python train.py --n_layer=12 --experts_per_token=4 --d_shared_expert=576 --activation="quick_gelu" --moe_layers=[1, 3, 5, 7, 9, 11] --n_empty_slots=8 --router_score="softmax" --balance_loss=0.00456 --init_std_router=0.00939 --tie_embeddings=false --optimizer="muon_variant" --seq_len=1024 --dataset="wikipedia_en"
Below are experts of layer 3 (counted from 0) of a mixture-of-experts language model. Rows are named router (the router's row for the expert), up (a neuron's input weights, with its number), down (a neuron's output weights, with its number) and show model dimensions 256-319. Each number is 500 + 50 x the weight over its row's rms, rounded and kept within 0 to 999. Numbers have three digits each.
Before each expert's rows: "comes after" lists some tokens at least twice as common just before its tokens as in all text. This comes from a sample of Wikipedia text that the model never trained on. Tokens count by the router's weight.

# expert 3
comes after: "the ", "United ", "was ", "to ", "of ", "201"
router:418543559476524490503607496535543474475565577513561506505582508502392497380543435438454552507427491520357464445568559516435388532582532513520473519521518439565551544495376534514453446571427525
up6:512492406497484503425420491538527547492554538475495560537409507503412513551488453555588450525581570549445436466448504470539538534489444505472584488574470561531488407451398535447437503454565562
down6:455526515476629412579479495445413508452437574395565493468381474543472527448514471546495464502579494478465432532445479401471498490455570494571492561462630543517456508500545584530469526390515510
up7:468470517409505436467565421548564441474434455484508468463441472505420573512545586506468556564441326435533567446485496588561489528494543493533499527471514476462421521485458455531503526435470516
down7:508559517443444643564373467511529503511546512520486606447432459500471573445551477470537544477544599475416529517392492591491527404466515457462463607508535492496500545502549519442471422538507547
up8:545549501474456493469464533535477552575553584469463359514502524469558426478473509411509503531471469550505455519519541420528424531486562530485401522597498553437462530501521379570448517513517426
down8:460452470516422417524514559564528560470467577552401469552488443493432491516483478480529486525466482481581482512444494556524507499521543459436479577485540551523462509448588500505513495439431494

# expert 55
comes after: "the ", "The ", "a ", "== ", "is ", "was "
router:537574511429548523642530499518550576492490562464467520611437536454425516499539502628567504492501490550446506534432485512410523488490527597431466518535472501411473475504510543563503444627515566
up15:464463537437504503502528452572516534407356497471522535469498559525520488532520483489490535456551471531619440548530519547463566478463502535529503478534543560498526525540600525462505500452490593
down15:535472446551499544581533584536510472487502546420545537499486431448403488479563489486488538473474493558466510517526487492642472515561527516495537510441443518449437511450589453538511469588571449
up16:477504476501475516551464501611466550535543528512523583557501455555378390581447543573542475445524520507549471462492491543495420436526452500495585486482608505503450479455466455559541540550516585
down16:505570554575530534465523491557522490562474526485436465528532476495516486586513490415470502389450405457499414544537650520449474522583535434491523591490499470480526472422545640526409468441441488
up17:473507370479446567527515453478488488525496437459447559490530527474480499430435553448569448426599495465445507496528551463500569498507442632434433541496569523443485499404476587542532426478581483
down17:438520513502556555441542463480458477485506528552511574529553451521523488503494561409420521587444435476452517480525550444561488533434512342493503409497460560501467569484503462508528460534551436

# expert 30
comes after: "is ", "as ", "with ", "was ", "the ", "of "
router:477540614384587377527613524570531468504566473412601499517530428588557504489435641516485495478544459439501431491484526486481428578514535520531464535496438434611570485545579551480479538526523516
up6:573597500410524496520562436409518460469466430428505451560473433517536430568474459363497503434450579524468421552446469587512464515489487456487483505420364539571526464544523446485523508559470512
down6:432530536463522541481425485536499535477485518516420493442464483529476533507546470528559542529527477500524528473515527510542551510509489537617483543579458484540512586481476551523390452474540467
up7:509595583510477506554526390645507441604519534456470574556436486485574512542519470480444470525524586483522520539492545523529422412529508543495484383489449498618529525582470471520497464603507570
down7:428453522541514520533582523461529466490493543554508472482449562449419471493535577516494537548480405455500619556511474516505437489633484484442505546579468521606530444459410462557511442393529494
up8:406547528494467452521515460446584504489555392562490478515482505555511486440493514531556517521539552434623422579581605465535450525591479517484622507582452457450511546430543488508543455583486559
down8:501417458510572545451474601596497465417500537409532549483490547573422518572635422534471513493524546556472464539497441519545549584536490467478520512473393577512480480564472453508543560401514435

# expert 10
comes after: "a ", "the ", "his ", "in ", "s ", "at "
router:466538512458589556528592560564541556485451480442506440435476477499452608482542444451433501580419590561533497517577527495501482492451552555493519497524534374587498542518461539453435479549599543
up15:485482489421474372489536463633574534586574502534516440452514578566527435513479535520490509413483467482540564489482555409444514464502547497449456596573492447464491425467467560564494408586553441
down15:419534567510482538484491548565495480537517606552548500437500436550473455569496472445416495513598530477525542450422517404601520483483498483512482548595450459446430565511415572497569498553432555
up16:400514530475537516418587432441510581609594444520529502543514395458392538555469504421423514529513531535502470536544469582504425566542477632506555509553490454469476520598561526550446495473550578
down16:501390516500521544540453510540425531449539531476498496505473561461484469440505551498530523565577485582476494600436426574460540492532519382484486490416540484438445486522541519427509500397489546
up17:514483378471458468506499495490493424517457656413489448432524510482488478470460475497462483479435446486519515573487565420558508559533510515561536548489557498588582461500641558446490514525551514
down17:512487608524459494450466467542530485459496403399511476593476505428467451596547484534502500493414558502495539491462488481500587491480516492474485488520437552451434509512403522467482509570469492

# expert 17
comes after: "to ", "and ", "he ", "his ", "s ", "a "
router:472485479552490504490567552523472471469486470470484522498414474538482553503566482470554556550446626461562505486555609463534527460480510427448502539524546403645546517504515482472476532558540625
up0:554464519509509444532497468396558585470471544481464480448444472502439513427541470529502580511540464531492481541461512526445548500439396499427458519455595501587551428541579448568593441488459542
down0:377435522466484557472508435443456533506514501417580515545593513483503544566426530579544535607485512633409481476417500433579526441483479420503467445568460490451501451596406427494500522536480460
up1:393501485455507524498565523526461525371490494574560558473462508599443465530494499534463518564504512444477474471464430624477573530477577602418482528483476459527442519527501462442554426484449609
down1:538449448529543532461469379461546426447532531509359527536523456540484560443525439540544493479596511483430559516486595519506446539528521430521510452508596531446474515449447494429629511480463515
up2:496476439570526513463549561443576525489388466465453502572512420443488554565477520413530425459532560494444451495503505455441600559495528530476516461517509506501500516402403437509464547543545586
down2:462589478476485508451432561500479570540518504502402475496600505493474462525418452558449474458440516595563563551553390567443443549427468532551566530488512477413451542552454510483503472478541451

# expert 14
comes after: ", ", "was ", "which ", "It ", "such ", "to "
router:455473503453512547514544477523539554508456532504492483536451485559420441514484536492552560458552464466541519524523540501526473605473556564470420523496489436468489440543514574490434526549482561
up21:474507541482554569504402469503403491476486407541475460613558496464514463588490495556409511494450489490523477481452510455472447537509556541424513424493447449419423443535556458465449557411529462
down21:462487506429480543516583518479535499326430517498578448452480488463418477479487472432447516547585447512507481540491562484583587447480545591609452504573465512549501510453463566522573459474463526
up22:470437507563482583537482481559505470480470493527492490448477477511486451503471569568542541488517506562500447578519531410512460460500441428550561501417471468402596482481562543478561478530502577
down22:529543450556489424416448489447478605481509522421531547488494385511523521541474480485402572519499538460583508461588453536507520431536502479469496505445484586489502530492507492517424514480496503
up23:536516462439561489454483460428513565441451487548543450587478457450559486548561464384434458510509503536596428506514502589492556502539438472536493416470464603489499503520474484577478497539463555
down23:511438530607555503464455496565518462441550547413482585470529464539456446523443612555455553397545502465485529479424499496499531433546476477513502538510504512498538625475569433522474499456592458